From a checkpoint of a small mixture-of-experts model trained on Wikipedia.
Experts: 8 picks a token, a sigmoid router.
Training: a variant of Adam for the experts, 5494 steps.
Below are experts of layer 7 (counted from 0) of a mixture-of-experts language model. Rows are named router (the router's row for the expert) and show model dimensions 0-255. Each number is 500 + 50 x the weight over its row's rms, rounded and kept within 0 to 999. Numbers have three digits each.
After each expert's rows: "comes before" lists some tokens at least twice as common just after its tokens as in all text. This comes from a sample of Wikipedia text that the model never trained on. Tokens count by the router's weight.

# expert 7
router:526544494491467524530476533577494461501462552441520489562516472493610476534515439482461495576514587527490561490422490372468434449476452464477529543530577547436547470428474473420572498517480503572542517530509448540550451475466498500454500524434517523508546582445513479391490535437525555507486409379562476626470414446476452460460501458548546444454467484524475534481566566468481534539559593577539584473443481593556478499494523473525528485435536515526484500431516546558577447616587554482418412494395482565564541479599513470373504504436432507484487520449530453536483536443583471442511409468526512538491535519510487490482500578502591572494421490408506520467439520432551508474371462546508462386461482487558568540533435459473523453550425541438424451470560526540407500558494526
comes before: " ", "1", "0", "2", "3", "4"

# expert 153
router:528539575539540560553507554422503450478480513501470505507456586488522462636510489570505535530506474483517516524509469520482528451497515539569453615505475535476552450454536518541514456507554555539547472584508431508570501459520461578437504535434520428484564535466513501533501504474581453479544499469567562567523451437491445537553549415491531506478429490519506435499517486470468475488505498556496538469439525504428458477485551537494455492421495534503524463465471497583461502670556609518432480526495548449554559479520486519522568548663437455594515504410504444553518517484532463541565428496542618455384519343459552461491420494450515561518406500478483513547468491487501508457541397535451541529407443515551477473551481439467532497641491493296490517420510420550464517563453515
comes before: "1", "2", "3", "0", "4", "5"

# expert 198
router:582513504512481578511500485518475476503502497482483509502412407477623509524539450507570496546550522531517522566523441424514483487525479445531481505543438536474504522383558516518606456510526512542546445484439512551613560458489445461473447435485506505440607574477522496486525489531585476492495508489514477524546462434507542534591541430489595480490453514538511492385597454443438516471528504491456592500481492561458511518394492469478639457498565458619509485476617516498469443578561610483459501454492499419550508600499562521470488523451433436514548486411532484545554515478469488626588485500496499456392508436461516513450516531500556491583449565457419488556424519551390454431491476531529454434515461469538567462573462561473525562627475528460482517396385503549452452573481499
comes before: " ", " United", " \"", " UTC", " Animalia", " States"

# expert 61
router:611550560430537540506416468490394528500482540474529369515526566478523525563366560461561516565442475520561521454497442460510428485495557444431506603548475474458530523392537545497524541516496495587480595502515478486524409458488531458505481521411498495529637556539492479492476526461537443468552514381571500506525482452490477529493522497611431529503497563467533417467532462445588443579508530569528626511467492540438506549464480512506463489400484513505518465402518521406547449616538472460484418496479535543523521519515488470416470492526513566545548525454513454517573397421538505618564465456457511542431549447546482605425465512446491531538397496488440573394403523458431522534412426467462479513505519460516524550549414492456485503524435505440442497450490502526492480478477510
comes before: "-", " a", "|", " been", " an", " also"

# expert 59
router:575576556519535505538452555545468461477538525421492457472486496514575499560473474597493558565571459507434530537506435460529436524489467553464559597565512470454603482513595455381440465543543426595463576487460476463604518468484429431547450507509543532421489473399505440486428467499573443512570451435479480486575553353561545560587564430521504531533435529625532500439523547478435468538513505461496498438489492568497498522485529664434445538406501517482469496531639484504476450527501538518517451525565539542575535533507561438416520522608484545573537481510575473606524545484509535454523523513518542544487462434503433535459413512423498453499463557479426551511425471463505481456466457484536511458518463509512449486565489528536437515587468436507449512460476431522530462594474463
comes before: " The", " In", " He", " It", "==", " This"

# expert 113
router:607600560518630492625484528484440464546429509519535514477563492522588541558446470496449574533448479499482535539453459429479461476470488569465461575471536558509522536474539502459517505541501521551499571579515524497536440478422478501537480457413513490436533484589491542471488515415596493636485468582616471506523406479535437514628524433487473487611464450475477435483539547487529468493529550504435506491418541506411434553429448499508558484500447468551441496508514504506511394575570499439457361510488579592555463493441582470486552490509509534576487408560565560443487545495549550554593458545442515510475454466517524470464556527505585448520450496446549471493456523514475559498382402486483495515443566526562490502498519549496447492557480522464400481410489439574550490538476583
comes before: " by", " to", " in", ")\n", ")", " on"

# expert 102
router:575525502530595492526512525499515493508403551524516426450426477447515457527459402481453509483483462503516449564504529468547442515528455507469546599487454565388476515512578528460602473541536579578532493487488514517552561516493468501465493538412534413414585552414494571485478509440534469497492450460568489560571444511497555509594625474620506496502488442522473453480527486496571507470568575509453515550437587589501421569449437474476510412438549557454495456492563464526426474606602533538485432490410538459465494523526557447478520592543435537514519570465561451504461524456535547573542569469524536560378504411535458576490527508554539522448503506405505453499532486521543520455428429612460416443504474428559565514477435510432539479518439475519431492507499476592411599487511473
comes before: " |", ".", ",", "0", "–", "th"

# expert 72
router:540484524475610492483522525485495509481496570471570425446457469515472480478392425472527497477498407511548518552487473381528443445518465494466535466508411580466564442480496505462556539516464545549522514471431442472584573569489453461482469524448507428386594524486416531494448440452551443534531472509549530504581522480568439480527577466545590552587489491455461473485602551492476452454543641550455516513482525533516529610425503482475487505478483518449541477436494476508424383601535498459396377475518496471472463600465595473466467511573451562501452467523586472525494527443549593526543520537519429503445489407556456471406582526550530506449474513470517521516477521469476568476454431540477542417547535471600532571527501491497483476594353372491498479546502503556439532529485527
comes before: " |", ".", ";", ",", " |\n", "th"

# expert 42
router:613530520517491488512485534533523504444536569407506506411536514484571489543517487526500517547531613469484520515476467369500464453437467465464586609588577483485482432475629525382523432439445437615456574511453450497578469517544518465545480500488522461444561503507427460492451425530565459450491442415565455566497489396563485489525577443543492483527511540546493532564592563523463505551555474556529566436463475531546470477391430572522466522449538419466501428483554551427517505625553571543487403484491516584504564530516526454415589575533490489575467510466586462545520551498464503462555403514491554531455447437480487579439458482432553476534458540500450576493491594466469529430469495488550460411453453470550472497582554574503537474569489482469478507486513547497459451570483510
comes before: "1", "2", "0", "3", "4", "5"

# expert 96
router:605444573581504534558492575501410547454459519417539454447494450545499550494474487542522444498549561516545497566502553425461423425516417504484507499446490545421524411475570577516562456520564537511487508489524431550616483535497449489464432484390515461508540497482522481482449461473495477552537474442643447576477487486490495478495614384554508474603495523486485385463585540431411436482490594467474462475467577538437525443433476509571511412462493476511545488412563473527482423590469539476546445561527511462558449522453460408488517631521471470488517516495539432537558519529497485516503467452482442459408542448564501460488455500427473567473410405468490502502450546507465486535414484448509519406423473440525487512551510487401528380585409477579517498478533567532502538511504469
comes before: " (", " |", ",", "'s", "\n", " was"

# expert 38
router:578492508479468469521515502517471432507509450463527482524487494473474465513553486529548462558475479531516541505523472419484540507557527559550399508470497563488556619487460521523476433500500564648459475515531472499568506552445480456573453526433449497464497513466495441459456480426663499485521543508599490547526489470571519540579583375483460544554415495478461414504518521477533442472564527482454522507407460463482430608487505509562415505513561508504530372490576414487549432603459592523504377474475499481599542610493473517430551422531453503484556509448484404563568475463559499521542396525457500448439485446539497497453461490456536466473492372456487551523475540493505497538374484508452494525582512428518538477677453553455477449599493437478541506484466459534491514523447506
comes before: "9", "0", "8", "5", "4", "6"

# expert 14
router:567550518449585478473461517470432457454521497392430463437528473457534452520430452563512483488534526472522637612521464478478519469475503434503555535511488503561582533502591565455506528555474531483561493563498501454562475466499488570527489449387558412441460481492480520467447596477595506536467546494540450498487482407473519533577596437507441484575459486552489525495550522422549513449417517500473598475509528568509461477450494498517485575458448515516401449425502488530538406580559532520553469514509532472529533505500549495521561508512429525524558543462534474542578463468559481487603399532523617503521474484541515462434496525548555505451506459527504461476439536471446397474475459523450463394487433365563559445638464400361485533535478444487467459503476435553421513529501365
comes before: "2", "1", "0", " -", " States", ".S"

# expert 51
router:593452557564509523537471452554503483395448607450575494449497560478563463534450537471499541468579492418452512518413473408528461455490451522498459498416557502437532530578529580467554440529586511587499562538482460544473565454467461448460470480459461414457501490530453429523492433413574436495540461521583548540536543475506570528568564393566487598521394500502522549563548540522374441495466530556527495520476475577535453529533544482494437569474494537524522434436573505493507482552463500430507486518468536396541408523426533453456533552476471506605582490484421470531550524414471497601540449487506439503422367503492414477482419522494445507496397414510514466498444523491597454504490449482538542464521477475516500428532436515414511566604445477492441473510545450602502513513489537
comes before: " ", " —", " W", " November", " $", " Votes"

# expert 243
router:582455506483608486469413496548490461566500495414508448527470554436501390591385507539460451537483468397474509566490478391542489412501532577501518477480465535465491515523556519522481447520529596486564561479487475584525500480461391449482413539460507416387529560441421508470438515415631469586567407519555509548494456456536486529536544466499386499470408481542555467449556536459526421491545577461496480512472470578487584517463550560469604506483566438522462412445469533484477451537515444478449409461490570520482508535473486434532508488481519468525524525416533472546531495442484544565559506552472484521496541454580465490475381635458485593529468474490533495518514475537526449475425427457477529516494479514583471465540509455477589473563470509565435494468414461534547449595554444
comes before: ",", " in", ".", " of", ".\n\n", "s"

# expert 90
router:534496462557570496491513500506433563503537529527425456500501550461628511539484520590493499506545483534454578542500457524520474449546415502443523481492485517437462550508624470481522522495570520668498586581505497517528486478352437410521365493410439400429607533499466470493444433441479448559534474481497516604520414451541552496535517409468482408491557514457502497421636526455431468435517518401488467437539472504504496458432474518528495460439555513549440463504508545492449391566521468456511458540542545489539465460444482509417460474525539518460592547502552482571489502514518425550490459458500504475418507450487492449503484585579515511561402457494510565500481516510537529445399466555428442499533471473558590442613444506484435540501461498401515454532442491508506434520485564
comes before: " the", " to", " a", " that", " his", " it"

# expert 86
router:558426491461559486619504590498498480445444533504561446444501486457541506523438445476474487525491438515534460474525561466578457532520462497455535533464416528401459531549570488475632447555516549609512545504498479473579566532508458494493499547445565489467564528403465464409495450429539498507487409470574493528546433481521493515619607446597458517528495484535512477486481432465543440449545549550449479542464515576521437563449486498467535428413466504433546496423505445517371433569575518478425418515412490497505515472559511480505487504514406569497579569435500447597470513459529548593558515463523422555472505447540442558448529434559495530504446440451477483510508504565514516507438455579492497439618512460508555439487449469384515457473396442561494507505526478540377599475513482
comes before: " |", ".", ",", " |\n", "%", "°"

# expert 217
router:554488509527523572537478471557450392471500538416501423436515553518547530562564406468494530566553419506543511566501470474422470557508485471534496553473476426421484534466517487482481454507497479537571569543484472463593506420532494520412421553477557359426531476432469508458478527448557479416516585532519458564563500416474437518576518402427450451548411510493446409552567527451565507474473510493540567440392535573527426529438520549472525541386540539517501491466599527497522438588529541411538417520448584495527508562542478491450496517477441510631552514422539436470435504572521464444537467546468514450479431448571480435433488514446514491563456432516511469462486486483562511454478461462509526433538353499534518550598497521450511530564503482451460552487439429551402543523517465
comes before: "1", "2", "3", " |\n", "4", "8"

# expert 226
router:532522581469519549556556554507458428425469523454525512493494472480530437504527436481444465522542508506459486511428467362493389446497452488499579440516526559397517490489500524515492515549530502591519564558474435484589522477398473519464415518430459451422604617477442439466532537382577482545539474515562510507585471391487544541611521447594446384503505480529488393511585505491476484430485503450519498458523435453457515534422502542524556503482487503562571448406504420445475461574535528548499472505546542459486592573430589494514460507503463479565546512500543380528503516491467558461555449593422527492469542518570534568597467493515506472560472454527466464536484499441519414491472473408545523487463574400490469453521554516450540540538464519450399452523477484545492430524395439
comes before: "The", "===", "==", " the", "In", "-"

# expert 148
router:526489517481621567542463620443431475419446506523464409418488580465489500495448458515553455529599447542532586542456495441451466464503499501483458521524447495417435575433568517397545514552479459554593552567438420379474442483512500456520440613495584434420478526475465522456503493404515434569516521452621463517599395511474493471576543465509509511516430550537493413446586575430424469413567524555500495372511551494522516516501503526522501426459560439515470526470516479512476420563519578414451519441514469512527516469576616403504495458509512445481516567427587444560509440510536456535504512502460513486492486425482415546451458538419490557443499440504512507502431530537404536512465483433555547485480487468574506497512494475495438497524487437469500537541464434559469534512478450
comes before: " ", " \"", "′", " −", " +", " —"

# expert 174
router:588544541496503498541465579480461459451379501463495365372388466565452484591458572522560496468580535467607522500440565491544546492485417509509432527503458515406541514480555502481531483449526514512493547494461486533598464473443492500480485453421504460482506470484405490488486454399442522595518463492632457537528495396427593518503555432562459511562408537538449378506569568504519498549521542525603494483472555547497482529491509464516461553432560524514502452503458516485460387512494573449481442558498509474523466588543542441457576485485532532521611505447558410535551594474480539584462470494500464426447562458506537564423505560516467526483400502487481463571462506516493482481466407456542539459516422468472531494614517505521498478547422507505442408494499518535495564607489447
comes before: ",", " (", "\n", "'s", "\"", ")"

# expert 43
router:633539631500522603513468598480450546466466534424558481475572450475538539548412383515395565494543462459502543553478463428489523475474404491530479545426453465414510528452496493468508422575523493527579494497445507547456533456437438537417510561425565521366537502541455586485486521462548523480522528566593556564480493449599440473480515448572515587533446519513467526486512537480550450443451596514474476489472487534533477604526593464542482511504525504526479462471455550465500547568551488424486477540549552527516472498418532456422511499495411501559616575492485465570527530460533443548586463532450566531417473482469463482402526491523471576481455445474485473458429487485527510424404468518484516457532491417513596553602503480426441511605456461448387554505507499524508541535497510
comes before: " ", "-", " —", " +", " −", " —;"

# expert 116
router:532511519513488460495564540447397522429473505468525443465574437553490539565453493559545438497519481505530479559459559507505456506473446498480453476427439527458531504405490523518509407567490555536533538510430407540557453458483396500449421481411535469467630468545512516391453565490523449525584483479655512560529524451521440477469542386552509555543415562493482481491529509468514464586463585469503477524444477522498520461376459534553527354441460469438500472434571508544468417587518594514520412536513500446598401444468501451449603533500471460492534522466569394490508494504459453518504536452538480482424552485539488462467499529511496535430363451439514491491465476472538516553479460475398482413520482465506491479497516537372416432588456469507452510447484536509464535555423474
comes before: ",", " |", " (", "\n", "'s", " and"

# expert 101
router:567477526523511503586500463486465529440518471410523516528450441447560451574512473574569576577540473545497495593453405454540544498541498474521519567524435531489527480443548609508527470541515524588503533510505509523551491452459473509495530440478538486452532519414429453493486426392646491453547487482644520495563471403543543488626575427472529495559460495501495443426498484465485442516486492473460515488461406543503459546445526531554482539477478415449465449445636532532551484592536548485541429533557497501513537444552486452428457530499469548524580523445611413555517484432516470509496486518500522466558550435429552437463459475501595482426429407404501552502499616448475506447486380440500520433441468538534582467620437558441457507546426510457500479454451431494505513516513489
comes before: "9", "0", "8", "7", "5", "6"